{"n_layer": 10, "d_model": 256, "d_shared_expert": 0, "moe_layers": [2, 3, 4, 5, 6, 7, 8, 9], "router_score": "softmax", "routed_scale": 2.45, "lr_router": 0.00218, "vocab_size": 2048, "tie_embeddings": true, "lr": 0.000572, "steps": 8347}
Below are experts of layer 6 (counted from 0) of a mixture-of-experts language model. Rows are named router (the router's row for the expert), down (a neuron's output weights, with its number) and show model dimensions 0-127. Each number is 50 + 15 x the weight over its row's rms, rounded and kept within 0 to 99.
After each expert's rows: a language model's description of what the expert responds to. This comes from a sample of Wikipedia text that the model never trained on.

# expert 61
router:49 68 74 69 22 52 33 54 31 66 40 41 44 20 46 52 44 93 83 68 63 51 61 40 77 78 51 66 37 55 56 55 64 63 60 22 57 10 69 43 43 55 58 58 53 75 35 46 56 46 44 21 26 41 80 53 44 58 50 32 39 52 28 71 45 53 47 45 45 58 46 76 27 42 58 49 50 41 53 44 56 03 28 16 46 73 49 39 41 49 58 38 72 43 35 57 50 46 49 62 37 44 39 40 50 56 69 77 72 41 44 58 54 42 47 54 48 23 63 66 56 50 37 26 66 23 55 59
down0:61 66 52 58 41 42 46 64 19 59 36 52 37 50 44 52 31 51 43 56 60 31 57 47 46 56 86 51 62 33 79 32 32 48 35 65 40 43 46 43 40 56 74 75 42 44 55 40 27 26 44 42 38 70 56 54 50 44 41 55 39 49 37 56 25 63 38 66 38 66 76 48 46 73 36 24 58 61 59 73 55 54 38 44 58 12 51 59 59 35 52 16 55 32 32 40 48 43 69 50 37 43 37 44 34 49 80 62 91 44 34 44 59 39 61 49 70 46 61 37 58 46 60 53 63 23 57 38
It responds to: Word stems following prefixes re, con, de, pro, dis, as in fa-cul-ty, pro-duc-ers, dis-av-ow, signed, created, continued.

# expert 0
router:49 76 36 54 62 63 34 51 71 33 13 24 41 55 57 39 58 49 44 43 27 50 38 32 36 77 53 62 37 45 56 38 40 25 61 72 28 67 52 33 47 40 31 77 24 67 63 29 72 53 37 79 67 65 65 29 45 43 63 24 56 48 73 29 53 42 24 48 72 56 48 89 72 60 40 54 62 46 46 44 61 66 29 48 79 53 64 53 33 49 61 36 29 26 53 49 56 51 62 59 24 54 47 47 58 50 34 58 31 51 58 38 41 69 55 54 61 49 50 57 58 45 37 57 68 35 37 46
down0:72 45 35 45 70 28 64 34 41 58 42 60 52 44 41 23 46 59 60 42 59 28 31 37 44 67 40 35 64 67 62 39 47 33 58 45 60 76 16 16 68 41 64 68 54 28 59 47 33 65 34 49 52 50 67 61 45 53 76 41 50 47 47 51 48 54 45 34 73 30 71 53 45 81 41 63 41 40 24 56 51 49 38 79 49 59 61 59 84 39 55 61 50 39 63 38 56 68 57 42 38 29 60 40 47 23 17 40 49 64 21 42 65 78 28 49 78 52 71 51 40 51 49 39 38 79 73 49
It responds to: Line-initial list numerals and digits, year starts like 19 and –19 in tables, and sentence-initial words like See, In.

# expert 30
router:63 52 49 36 55 51 73 43 70 58 69 77 45 49 49 51 18 56 58 42 83 51 53 39 43 23 32 42 28 50 40 59 57 38 36 66 30 34 40 44 60 33 33 48 61 55 54 45 49 53 85 42 47 38 70 56 43 70 53 31 27 59 56 54 66 32 37 38 45 85 60 59 68 47 60 55 28 28 43 52 17 10 69 64 00 23 48 43 31 55 43 47 11 36 35 48 45 49 42 32 61 52 58 68 66 32 27 37 69 51 60 34 32 43 66 66 32 61 67 40 50 24 21 60 49 54 49 56
down0:46 50 30 48 66 67 68 65 48 43 44 48 50 51 21 74 59 49 55 63 58 67 53 50 48 42 15 52 42 56 56 36 55 29 62 55 49 39 38 39 66 62 35 36 53 42 44 53 51 65 47 71 21 43 55 31 64 53 58 73 36 54 80 38 54 40 65 62 69 36 77 60 36 27 35 55 75 46 46 58 44 21 45 23 30 55 42 77 60 72 50 43 12 39 57 60 37 72 40 50 66 61 40 43 62 56 67 40 53 67 39 65 69 42 69 47 50 38 47 31 46 34 38 58 62 26 33 61
It responds to: Word-initial T pieces starting a capitalized word, especially TV, Test, T20I, plus un-, said, not and spaces.

# expert 59
router:41 51 74 42 39 55 64 63 54 50 54 66 75 36 66 42 49 44 60 29 55 41 45 53 37 37 25 25 47 21 55 58 53 84 32 56 38 73 40 52 25 39 51 50 59 31 47 66 53 67 42 51 62 48 60 90 56 48 40 76 71 54 17 40 53 29 69 38 67 47 40 33 36 55 35 88 72 29 70 63 46 78 45 50 59 55 27 51 49 56 64 39 69 49 56 50 21 28 43 62 43 48 76 47 35 48 64 24 36 28 48 55 49 72 38 52 61 23 65 28 53 46 32 55 66 66 71 63
down5:66 65 57 38 55 46 52 37 45 48 42 67 22 49 13 55 55 49 33 43 37 67 26 82 51 58 43 61 38 31 35 27 76 68 33 40 53 35 63 53 67 55 48 64 57 50 50 34 33 44 49 37 30 58 66 22 22 52 28 37 46 36 39 52 28 44 43 57 36 82 47 61 70 43 62 72 44 44 24 34 59 37 62 23 40 65 66 38 55 57 62 56 47 15 55 49 66 49 22 36 51 52 33 43 59 59 27 50 59 40 30 60 47 21 39 50 54 21 12 59 69 33 45 53 65 42 41 53
It responds to: Final pieces of surnames and place names like -ton, -son, -n, -y, -ick, -ford, -ville, -ć: Novot-n-á, Kinn-ick Stadium, Micke-y.

# expert 17
router:30 43 37 24 50 66 80 36 41 37 57 49 53 46 36 60 26 32 55 73 75 48 35 27 37 43 74 50 46 51 65 49 21 15 62 27 46 77 39 70 37 16 47 49 70 69 45 54 61 65 44 46 71 73 39 53 58 41 30 20 42 51 53 44 61 62 42 36 43 43 52 46 33 35 46 24 80 65 51 61 31 64 36 56 46 62 68 63 40 70 65 53 38 58 42 43 49 49 53 65 62 30 31 27 45 69 52 57 48 52 67 65 54 28 36 33 27 52 62 75 60 65 39 59 34 54 68 10
down0:41 80 44 42 38 70 47 18 50 41 61 56 04 65 25 57 41 54 49 60 29 33 33 54 63 33 32 49 33 50 67 38 45 60 61 25 39 57 51 73 45 52 51 48 59 61 57 62 45 54 60 17 53 40 22 46 62 46 33 50 58 57 45 78 27 38 57 40 29 70 48 81 29 32 53 44 40 58 68 48 61 32 67 45 52 70 51 44 71 78 63 38 60 33 51 49 62 52 52 16 37 48 45 40 52 26 00 74 51 56 56 50 49 88 34 54 46 44 35 61 79 41 29 43 61 51 74 31
It responds to: Inner word pieces, mostly d, ul, ad, inside names and words, plus name-starting Al, Ben, El, Har: Cru-d-up, B-ud-dhist, F-ul-ham, Muham-ma-d.

# expert 40
router:56 71 21 22 64 60 51 65 39 60 39 41 55 41 52 58 75 52 83 39 41 71 56 47 62 78 60 49 44 39 52 73 46 64 55 52 53 64 36 45 41 48 51 31 69 47 82 82 51 64 24 65 51 62 31 58 32 27 39 82 66 44 42 52 54 67 57 72 68 49 41 45 56 67 55 43 46 57 47 48 38 57 53 29 55 57 32 15 54 08 76 42 49 69 51 52 39 41 64 51 69 51 46 55 39 85 56 58 50 45 48 51 52 57 43 36 51 40 53 33 81 24 46 42 60 21 59 52
down0:39 59 53 59 41 51 69 85 52 48 64 45 76 38 50 42 53 48 57 63 69 66 59 48 36 30 21 52 55 60 41 65 52 60 60 39 57 50 49 33 57 41 52 19 29 43 34 28 45 18 36 52 57 20 35 64 76 26 28 42 48 31 23 58 56 26 37 39 45 53 23 30 66 34 27 70 25 35 67 83 51 68 42 43 36 77 40 96 78 47 61 25 51 36 47 39 65 43 54 27 45 34 31 63 52 55 56 40 39 33 38 44 62 43 71 36 40 45 48 38 48 54 61 61 37 42 64 55
It responds to: Middle word fragments such as ev, tic, and, ov in names and words, e.g. Connecticut, Chevrolet, Land, Candidate, politics.

# expert 47
router:33 66 32 54 76 58 46 67 54 25 55 38 60 67 45 57 71 41 68 33 47 30 31 41 51 28 44 14 49 18 69 60 73 55 48 46 63 78 51 64 54 29 48 29 64 73 25 53 43 16 50 48 64 55 51 57 52 49 57 43 65 44 38 51 47 39 38 55 36 47 54 46 62 39 41 45 33 53 27 62 65 61 22 64 76 50 44 79 52 46 56 58 57 16 71 49 15 57 41 46 78 27 37 62 29 55 41 75 41 31 58 39 47 40 51 55 66 73 37 56 72 49 63 80 48 56 28 37
down0:49 58 30 49 28 55 35 45 25 43 57 55 67 54 67 56 47 47 43 26 67 69 43 56 69 46 47 43 83 48 61 42 45 46 54 60 39 41 73 60 50 67 39 51 53 54 36 57 72 25 51 32 56 67 41 36 57 52 50 70 50 29 36 83 40 53 51 40 51 36 36 22 59 61 46 67 49 60 76 46 22 53 45 57 55 53 57 75 36 57 85 57 46 61 43 47 54 46 72 62 26 39 17 60 46 38 49 71 69 52 31 63 37 48 48 49 32 22 40 48 36 53 37 43 49 35 20 70
It responds to: Single e piece, inside or opening words (Eff-e-cts, e-arthly, Cre-e-k), plus ling pieces (bi-ling-ual, ling-ua franca) and some -ing.

# expert 60
router:59 44 36 50 48 51 52 28 37 36 41 54 62 23 50 54 66 37 05 68 55 30 56 68 63 45 54 26 60 50 58 68 28 79 41 68 52 54 52 61 70 63 55 62 64 51 67 51 38 22 63 59 46 68 45 38 59 32 60 53 59 39 32 47 31 73 45 47 41 72 61 46 46 53 29 80 11 51 44 42 53 34 48 42 31 41 50 61 57 64 55 52 44 48 57 79 35 60 53 43 24 41 59 58 64 20 43 69 61 64 66 31 40 24 44 61 54 38 54 75 71 56 42 83 37 56 32 64
down0:63 50 34 40 43 69 27 58 32 25 47 76 54 42 44 61 59 57 59 67 54 16 73 36 23 45 75 61 45 52 23 70 60 63 25 55 47 24 88 82 39 50 46 43 73 59 30 35 34 55 47 42 53 49 47 21 66 25 59 44 34 63 79 46 47 64 27 82 44 76 28 58 50 61 35 42 51 68 58 56 51 39 31 58 65 67 50 43 38 45 35 47 27 51 14 39 58 35 48 62 53 87 40 55 55 59 87 43 60 55 62 50 53 64 42 21 41 57 46 53 41 52 53 52 71 53 69 38
It responds to: Prepositions and conjunctions following a verb or clause, mostly to, plus through, until, into, against, as in "lures him to the roof".

# expert 7
router:40 47 43 45 57 39 59 55 51 52 31 50 34 62 59 58 42 64 69 46 49 59 61 51 45 69 54 65 41 28 56 43 35 47 57 57 65 62 47 49 17 56 69 50 72 64 55 80 47 49 49 27 61 43 44 41 61 52 57 52 51 46 45 50 58 51 44 50 94 17 47 34 83 55 68 43 78 47 79 51 54 50 59 59 51 43 75 15 36 31 44 38 52 44 25 36 44 78 70 59 66 52 60 47 10 69 64 33 44 64 38 57 57 54 48 49 53 27 88 38 79 32 55 32 51 31 68 24
down0:72 33 62 34 76 77 43 50 49 56 49 56 75 30 68 70 37 54 53 21 42 52 27 40 37 32 64 60 71 34 88 79 36 36 64 46 68 53 19 48 34 61 55 40 66 76 58 47 19 47 42 52 53 32 56 28 28 43 63 56 47 39 80 40 68 54 57 46 69 46 74 70 63 73 54 48 40 66 42 44 32 52 38 35 67 60 59 55 49 59 99 34 80 54 57 50 53 60 53 39 67 53 38 34 59 19 49 70 51 56 60 36 49 63 25 52 42 52 68 63 65 44 26 40 42 60 32 74
It responds to: Mid-word ic, tic, ric, lic pieces forming adjectives and nouns, as in Scientif-ic, Nord-ic, Drama-tic, Ch-ic-ago; also such, American.

# expert 14
router:23 69 43 58 71 33 38 35 16 39 54 31 44 44 33 48 61 60 33 58 71 63 26 68 16 62 34 21 60 65 66 26 49 40 29 36 79 58 61 67 26 48 55 33 26 48 51 43 54 30 25 64 47 35 41 57 74 57 54 51 40 56 44 37 60 55 64 63 60 57 76 66 47 54 51 37 21 43 49 49 64 86 43 43 57 37 65 34 28 38 61 40 34 36 42 41 50 58 64 40 38 42 59 60 24 52 74 53 45 47 56 36 51 66 73 54 38 71 33 57 79 51 47 61 54 51 61 58
down0:44 34 35 48 35 27 49 37 61 86 26 73 17 61 43 66 43 60 44 37 50 27 60 66 33 51 47 59 45 42 46 54 30 64 40 45 19 60 33 71 47 37 23 37 50 56 50 45 44 61 48 42 78 56 54 72 53 38 62 73 33 66 64 49 51 62 48 39 52 30 43 40 83 49 48 66 65 50 37 51 58 39 49 46 19 42 67 55 44 49 57 43 43 50 54 47 49 40 51 68 52 47 47 34 48 74 57 35 79 55 48 52 58 49 16 47 32 28 35 51 34 44 51 37 41 35 38 44
It responds to: Word-internal pieces ending in e, especially te in thirteen, nineteenth, complete, compete; also determiners like following, same, previous.

# expert 11
router:37 52 54 38 64 54 45 37 44 30 53 30 49 48 52 44 12 23 44 72 40 55 37 29 55 49 57 37 41 56 72 52 37 37 53 33 75 62 47 26 67 18 64 73 33 35 48 38 58 36 34 78 37 59 67 35 36 38 60 35 54 31 51 60 36 82 69 63 67 40 65 33 77 64 23 30 59 45 65 52 48 62 63 31 47 38 41 37 38 64 63 58 61 48 46 60 45 52 45 53 49 31 22 36 53 46 51 43 44 59 36 68 60 40 51 42 61 36 55 57 74 70 29 67 51 60 51 48
down0:40 63 40 49 44 19 56 49 52 48 54 44 77 46 42 69 23 36 47 49 69 37 60 45 32 45 39 62 44 59 55 65 51 40 41 17 81 84 20 52 72 66 64 32 30 72 51 51 67 68 44 35 47 20 46 20 51 42 45 45 64 32 59 48 77 46 40 58 50 24 54 67 63 43 53 50 67 38 74 38 62 42 43 37 48 50 16 41 29 62 44 55 59 24 59 33 39 50 67 35 38 45 60 36 55 45 26 46 21 61 54 52 29 77 40 64 57 81 27 16 38 19 47 54 45 74 62 56
It responds to: Words and numbers in election results, climate and road tables, plus verbs like took, won, hold, and pieces mi, se, mo.

# expert 12
router:22 38 27 76 39 60 66 23 31 39 45 86 47 74 54 45 35 46 65 43 47 32 67 57 67 59 53 40 58 45 67 65 22 55 40 74 38 63 33 64 53 50 38 61 48 60 59 43 73 52 79 69 51 46 31 33 68 46 56 43 32 45 21 69 45 43 33 58 22 48 26 48 39 56 44 44 22 76 28 45 35 56 39 48 47 42 66 59 80 75 59 54 59 68 52 61 38 52 77 61 47 41 55 49 57 33 59 64 48 58 55 38 33 33 60 54 55 53 68 80 69 67 39 51 52 69 40 35
down0:35 58 26 56 62 40 49 68 50 33 57 47 79 43 48 68 60 61 36 35 60 58 68 55 64 17 65 67 67 45 57 32 33 49 37 51 26 78 49 76 68 74 43 41 52 43 42 69 41 50 33 31 58 59 47 37 69 49 75 33 34 68 45 70 60 52 98 32 50 42 35 53 31 32 59 22 54 40 51 36 31 58 47 70 18 47 61 53 28 41 61 41 46 42 65 60 37 56 16 43 14 47 58 53 62 48 34 66 29 71 36 39 52 63 68 40 37 55 40 55 33 60 69 73 58 39 63 46
It responds to: Coordinating words and prepositions joining noun phrases or modifiers, mainly and, of, with, or, including, as in "65 years of age or older".

# expert 41
router:55 77 52 62 73 58 55 63 18 34 49 57 64 70 74 45 60 61 55 68 47 21 40 52 29 70 50 53 34 43 61 45 56 58 63 46 49 53 63 68 36 42 42 40 52 49 31 76 37 40 41 47 44 39 44 27 58 46 52 48 30 37 47 56 54 53 54 50 54 59 62 45 71 49 34 63 25 41 55 56 70 59 55 79 99 24 50 54 32 43 40 58 47 46 69 39 60 45 61 48 59 41 64 46 62 30 64 27 28 35 60 48 50 48 64 43 38 50 39 46 53 36 37 96 39 62 20 63
down0:48 57 42 30 37 40 45 34 29 52 51 48 63 46 50 44 49 50 58 83 41 67 59 56 52 53 48 47 21 56 48 47 73 32 65 53 39 66 35 67 58 34 32 42 54 45 50 73 28 44 60 45 45 38 48 34 31 65 22 69 43 67 51 46 74 39 57 35 37 40 48 32 49 72 57 78 45 53 38 41 50 50 50 63 22 49 79 76 50 42 37 70 74 37 54 73 49 26 45 57 76 42 84 27 47 24 52 52 47 41 64 55 61 51 33 32 49 46 59 48 54 41 38 59 41 65 62 58
It responds to: Vowel pieces a, e, ia inside or ending foreign names and places, like Š-ia-uliai, Li-a-oning, Raffa-e-le, plus words Grand, Great, Mount.

# expert 35
router:37 41 54 68 71 64 47 44 20 42 50 48 60 74 36 27 41 46 57 57 63 71 70 46 39 67 39 46 52 86 53 54 44 46 25 65 64 43 41 38 36 50 58 50 24 69 28 53 70 56 55 53 49 36 64 65 54 55 65 52 47 67 54 38 69 46 39 51 59 66 68 69 43 47 51 44 31 65 62 70 48 21 36 50 83 41 34 26 31 64 46 38 32 32 56 48 51 58 56 44 66 70 44 53 10 51 43 36 56 60 47 44 60 61 52 55 76 67 57 62 49 36 45 49 26 35 55 84
down0:32 31 58 42 38 40 37 50 56 66 28 72 23 64 53 57 81 60 69 55 51 70 60 44 64 59 07 38 45 50 60 42 35 58 46 68 54 49 66 59 36 53 67 44 53 48 11 44 35 42 72 41 47 34 78 62 56 56 40 66 47 40 33 46 45 94 65 50 43 26 79 30 68 38 37 75 44 31 43 47 63 43 47 44 23 52 58 10 40 37 37 31 57 68 69 51 28 42 59 35 52 49 42 55 67 65 42 66 39 48 40 66 70 53 62 63 61 51 44 37 30 52 53 66 59 65 55 38
It responds to: Word-internal pieces, mostly re and di, after a stem fragment: candi-di-asis, imme-di-ately, Arron-di-ssement, Withd-re-w, es-pe-cially.

# expert 45
router:67 65 71 54 75 52 46 65 26 27 56 79 55 53 66 24 78 33 31 61 74 64 52 44 38 42 47 26 62 56 69 51 34 47 50 68 70 39 39 48 31 33 45 56 40 38 47 55 63 40 34 40 61 46 68 36 38 44 35 41 62 66 34 71 51 59 40 62 10 67 20 60 57 32 63 43 61 56 27 60 70 77 51 63 67 72 47 84 64 45 63 46 41 84 74 44 58 12 27 33 67 45 48 44 51 64 71 53 25 37 45 74 51 49 32 63 54 67 49 40 52 47 31 23 53 75 30 81
down5:44 52 67 58 60 57 48 40 18 83 67 82 46 54 44 39 32 53 43 58 43 48 83 43 34 33 71 50 52 64 79 47 42 29 68 41 34 59 39 57 50 27 44 48 56 46 31 58 44 66 53 19 42 52 55 31 52 51 65 39 37 63 61 71 42 52 67 67 30 36 41 46 66 52 52 62 68 69 65 78 59 35 51 46 76 49 51 67 52 45 54 06 48 46 52 70 65 32 59 48 49 56 28 22 41 62 42 82 37 77 45 62 46 34 28 64 64 69 58 31 43 54 69 24 58 33 31 36
It responds to: Capitalized head nouns ending named places or institutions, such as Hall, School, University, War, Park, Street, River, often after an adjective or name.

# expert 13
router:26 59 65 47 38 61 51 50 43 48 35 44 69 56 36 54 67 61 22 54 67 50 55 56 73 40 51 68 58 51 48 65 68 54 64 57 66 50 69 56 51 74 43 18 56 30 50 20 52 30 55 63 47 69 42 71 59 70 25 47 72 65 45 52 64 22 45 43 61 44 60 26 38 46 78 50 41 51 54 55 50 54 85 56 11 41 63 51 76 56 54 52 56 47 35 36 59 50 43 63 40 59 84 24 64 51 50 53 29 49 55 47 58 36 56 57 55 58 37 39 60 70 58 53 27 47 54 66
down0:07 45 43 56 58 53 49 65 59 31 41 50 34 55 69 54 29 38 46 42 47 36 48 47 35 17 50 31 43 54 77 68 54 51 44 42 64 55 45 65 45 42 56 65 40 68 56 82 54 44 34 49 75 48 53 59 43 51 39 43 43 69 70 19 48 47 69 61 51 42 49 42 76 93 56 45 29 40 35 49 43 48 36 51 82 60 50 40 41 60 51 39 54 19 62 35 24 48 65 32 73 66 34 41 31 58 50 48 43 47 41 60 51 41 37 48 35 51 39 53 26 30 66 81 35 45 60 61
It responds to: Last two digits of years after 18 or 19 in dates, as in 18-37, 19-26, plus plural s and time nouns like years, century.

# expert 46
router:39 51 58 39 63 63 49 53 56 63 47 06 39 47 53 23 72 19 22 33 61 51 50 57 45 73 33 59 60 56 46 68 66 36 53 83 23 55 47 27 79 31 48 34 44 33 60 23 48 73 62 59 29 36 47 29 51 58 68 61 67 48 60 33 49 36 60 47 83 71 67 68 71 50 68 64 61 26 49 49 55 34 40 59 65 50 54 52 25 40 49 51 48 46 35 31 66 68 44 52 10 56 51 71 56 62 61 32 25 35 28 41 48 76 69 35 65 54 56 40 53 47 61 42 57 58 47 54
down0:67 54 59 42 55 54 45 68 84 65 46 41 65 47 57 23 67 44 30 38 42 27 58 39 51 28 45 60 42 70 38 72 46 41 50 91 47 52 49 44 41 58 63 25 34 61 26 47 30 43 41 73 41 40 49 50 43 19 66 46 74 50 88 23 57 77 42 31 53 24 29 49 46 52 56 69 60 40 45 53 78 33 80 55 51 62 19 45 71 38 47 46 41 52 40 68 68 35 38 38 46 57 32 66 55 30 48 55 74 34 45 70 65 62 41 42 83 50 49 39 94 51 54 45 60 35 41 42
It responds to: Space-preceded numbers such as dates, car numbers, goal minutes and table values, e.g. "No. 42", "June 19", "Lukebakio 90'".

# expert 63
router:67 28 63 55 63 54 71 55 61 61 38 57 37 43 33 58 54 51 23 62 35 35 35 35 47 61 51 34 25 43 36 68 72 66 72 39 50 31 40 50 61 44 21 23 38 46 75 46 45 69 24 59 56 48 33 40 29 45 50 67 58 75 48 40 47 31 76 58 64 46 26 27 71 61 44 63 68 58 46 55 43 72 48 58 64 43 64 74 65 67 39 43 54 46 31 53 64 47 63 52 42 48 36 51 00 45 50 40 53 56 50 61 68 44 60 34 37 50 57 58 18 32 34 65 57 71 48 42
down5:53 26 45 40 60 39 39 54 47 40 11 41 56 47 31 61 31 55 42 70 42 25 64 38 35 46 52 69 54 79 56 47 59 43 38 59 46 65 17 51 37 71 32 50 73 41 55 54 58 57 55 64 27 38 67 51 34 88 26 50 52 53 66 39 41 38 55 63 57 47 32 35 62 36 40 61 66 70 58 29 44 72 46 61 23 68 50 57 57 25 55 47 60 31 54 55 53 78 35 23 48 29 40 67 44 38 70 49 55 63 39 46 64 44 22 34 55 52 46 45 39 62 73 65 43 73 39 80
It responds to: Single consonant pieces, especially r, n, h, inside personal names, often foreign, e.g. Jörg, Jr., André, Bróder, Køpfe.

# expert 25
router:43 59 39 50 60 38 55 48 44 33 44 58 36 27 46 68 23 43 50 61 57 60 54 31 33 68 42 77 59 74 61 53 55 68 64 48 78 51 38 30 27 69 35 45 92 22 74 71 56 54 56 35 54 60 52 78 69 40 59 77 70 66 39 38 28 66 62 78 37 47 74 78 46 41 61 36 75 45 49 48 43 86 56 42 53 52 45 46 52 50 24 46 46 67 29 65 50 56 40 59 57 58 40 38 67 53 67 46 33 58 21 76 43 72 55 49 45 56 31 31 46 45 46 46 61 58 60 60
down0:84 50 49 63 49 47 43 46 61 67 55 50 43 40 45 68 57 60 41 52 47 58 30 60 61 44 69 65 61 71 53 60 59 38 52 63 67 40 50 61 02 11 63 74 39 51 65 46 40 50 62 53 55 38 57 23 65 33 38 44 55 65 35 37 26 48 38 84 75 51 72 73 46 44 50 57 49 19 52 30 56 39 46 71 29 53 45 63 82 54 49 80 47 69 47 75 43 27 46 61 26 38 60 34 44 42 53 62 28 52 40 22 48 31 31 56 76 51 49 84 61 62 89 28 44 75 46 79
It responds to: Mid-word pieces ll, mm, int, pr, br inside words like Po-ll-ing, super-int-endent, Po-int-s, sy-ll-able, Kuom-int-ang; also lead, All.

# expert 42
router:20 76 35 29 36 51 71 48 49 53 39 55 35 42 58 13 63 52 47 38 61 53 59 45 30 45 54 63 50 68 58 49 34 32 66 55 62 31 38 42 54 43 48 35 50 48 48 21 61 62 57 61 53 26 34 39 52 28 67 47 47 63 57 44 48 24 62 41 50 37 68 61 51 42 38 60 68 55 64 59 44 42 48 62 57 61 41 41 27 44 57 44 38 50 46 56 70 28 68 58 61 69 22 65 42 43 37 46 55 46 53 43 52 50 63 37 37 66 73 25 36 74 71 56 34 61 61 33
down0:52 54 42 42 34 34 55 47 59 36 66 16 40 72 77 64 52 60 99 38 36 46 36 58 48 59 41 38 75 71 21 59 56 27 51 32 58 58 43 44 52 25 23 38 58 47 88 73 43 33 57 82 52 61 68 27 35 24 62 36 35 67 28 35 67 45 48 48 59 44 54 53 49 36 44 72 29 41 47 52 40 39 50 64 60 62 49 50 54 60 58 44 49 51 47 57 29 38 66 30 27 43 48 50 56 39 73 39 57 62 32 37 61 40 70 36 70 13 67 47 42 37 47 48 61 22 49 42
It responds to: Year pieces 20, –20, 2019 and months in dates, plus inner pieces like b, el in names (Al-b-um, Wim-b-ledon).

# expert 58
router:41 57 40 50 63 44 32 59 51 31 50 46 26 42 53 71 36 65 59 55 53 48 49 46 39 64 81 34 55 58 62 34 62 76 31 68 61 42 41 39 51 53 82 31 49 23 39 37 39 69 30 58 49 70 54 60 49 32 57 61 35 47 56 47 31 42 65 42 63 63 57 21 33 46 55 72 58 54 79 61 47 40 37 28 70 79 62 33 35 21 76 54 57 27 51 22 52 31 33 51 35 39 76 37 41 47 74 73 61 39 56 66 49 76 36 28 26 52 53 82 38 52 72 58 34 44 63 74
down0:30 48 46 35 48 46 63 49 56 47 45 41 66 73 72 24 42 56 52 59 30 65 53 47 44 69 42 47 58 44 61 47 50 33 61 67 67 60 56 52 74 41 33 39 46 67 71 91 26 53 64 92 54 69 56 31 48 60 57 52 21 25 53 70 46 54 60 52 72 61 76 48 51 63 37 59 53 77 70 67 37 35 37 61 47 86 29 41 41 60 43 59 81 52 48 47 51 49 42 57 43 51 46 56 47 38 71 57 69 54 31 61 46 35 72 56 33 47 43 59 47 56 56 61 29 40 51 52
It responds to: Word-internal fragments like ce, nd, c, po in longer words, e.g. descended, descendants, syndrome, Strindheim, response.

# expert 10
router:30 60 38 35 42 80 62 60 61 62 54 33 54 67 52 65 82 36 74 16 61 32 57 52 61 44 52 63 66 78 50 47 80 46 71 62 54 31 63 31 44 61 55 57 66 20 61 31 52 71 70 47 38 39 61 42 65 44 52 48 60 46 50 52 66 27 43 53 57 69 38 34 64 57 49 42 32 56 41 59 33 00 69 48 47 50 78 45 63 51 59 48 59 55 48 36 56 54 64 56 20 59 62 28 62 54 66 49 46 37 56 32 51 33 51 47 34 72 22 39 45 33 41 66 50 48 49 52
down0:45 88 67 51 68 75 38 50 52 61 27 49 46 68 67 50 46 46 77 26 59 48 42 41 38 29 40 62 52 51 39 77 47 48 52 33 51 77 35 52 79 78 64 52 77 36 43 32 49 40 41 35 55 82 62 49 60 57 62 36 64 53 65 69 45 45 61 60 69 88 42 50 30 66 38 84 45 62 36 37 77 76 74 60 17 60 74 53 31 57 35 48 61 55 15 44 35 31 19 43 70 67 56 53 81 45 63 66 40 54 32 45 71 35 53 49 66 70 74 51 73 48 43 38 49 60 36 53
It responds to: Plural endings s, es, ies, ations on nouns (crops, packages, classes) and digit chunks inside decimal coordinates or large numbers.

# expert 53
router:39 54 32 45 67 63 41 24 50 68 59 23 67 58 77 24 31 46 59 43 60 20 47 66 49 70 43 60 55 42 43 35 59 46 68 66 48 74 44 35 68 49 53 79 29 46 56 34 59 71 69 55 61 23 63 42 63 60 52 62 54 62 59 51 44 33 34 61 40 78 40 59 65 56 59 28 56 31 58 25 72 05 57 59 59 41 41 21 56 43 33 51 56 79 41 64 49 64 81 53 36 42 31 52 43 52 59 33 36 47 51 50 51 43 43 59 52 23 61 47 55 40 59 67 80 33 68 45
down0:43 37 56 30 67 47 51 81 44 44 61 04 39 56 31 37 45 40 51 41 53 63 48 74 66 51 47 46 71 43 66 62 51 30 55 67 56 52 60 35 52 39 58 58 39 35 54 50 75 40 66 47 55 28 57 51 32 40 44 45 61 54 77 20 79 17 36 34 55 41 47 52 54 55 76 51 46 29 37 58 21 40 45 63 53 39 43 47 49 16 50 48 44 57 48 49 52 42 22 53 61 77 39 52 56 89 55 50 66 23 58 68 63 58 64 73 41 53 64 53 56 52 54 27 46 40 30 41
It responds to: Spaced leading digits of numbers in tables, coordinates, and unit conversions: (1,610 ft, 0.55%, 84.047778°, 88°14′.

# expert 28
router:61 70 75 59 59 59 42 24 60 46 88 37 56 55 33 41 50 54 39 58 35 36 40 47 58 59 71 37 26 71 53 26 38 46 54 72 65 69 63 36 46 51 45 33 72 58 41 27 43 46 50 29 40 20 65 71 50 43 75 25 63 40 18 48 56 67 49 29 82 56 44 44 53 43 40 64 28 44 71 54 56 37 54 68 28 52 69 38 40 67 51 46 42 38 43 47 69 56 56 58 64 48 56 41 40 49 52 62 62 56 57 42 43 23 39 31 36 55 61 52 40 42 77 68 32 47 52 53
down1:65 48 66 55 48 41 72 39 34 61 34 53 42 63 50 48 42 38 43 56 78 58 51 45 39 34 47 67 55 38 43 28 74 55 73 32 86 51 51 57 31 47 67 70 26 38 66 47 49 26 41 40 44 52 45 53 67 52 69 48 60 52 64 34 58 42 50 38 35 44 37 56 71 59 23 65 33 46 61 38 51 42 37 15 58 50 52 35 65 64 91 64 99 38 34 62 11 62 45 45 27 58 60 63 47 61 40 58 41 60 67 37 56 65 51 62 41 48 56 35 42 70 47 53 70 59 43 56
It responds to: Past-tense verbs and ed endings in biographical narrative, e.g. died, released, announced, began, registered, existed.

# expert 24
router:53 58 51 42 47 52 41 76 46 37 49 29 51 65 72 50 58 54 73 53 40 77 52 44 34 32 65 53 50 63 63 36 53 51 21 14 73 14 50 35 04 60 72 25 62 27 45 45 46 60 24 39 59 50 61 26 58 37 46 57 40 53 40 55 59 36 49 67 44 57 70 54 44 52 68 26 35 46 43 54 30 64 45 35 72 70 62 58 29 20 55 41 56 52 55 54 47 71 25 59 51 45 38 61 44 49 55 36 54 36 55 76 35 47 46 37 54 61 38 62 79 48 72 29 68 44 62 70
down0:40 61 69 09 25 07 56 50 63 60 52 67 41 58 70 36 51 61 58 70 63 38 48 45 75 68 67 84 77 61 58 27 22 56 44 56 39 48 65 35 66 43 37 70 51 61 62 27 63 50 60 39 32 43 16 36 59 45 84 43 59 52 45 70 73 79 46 26 38 53 53 54 34 61 50 74 24 64 60 55 44 51 56 31 37 56 43 61 41 40 33 46 66 52 36 33 29 60 61 63 45 13 48 39 54 59 45 42 51 60 57 37 35 40 49 33 43 49 53 57 50 36 35 35 37 43 67 52
It responds to: Word-stem pieces after prefixes like con-, ex-, sub-, especially -vent-, -ult, -ist, -press, -ject (convention, adult, project, artist).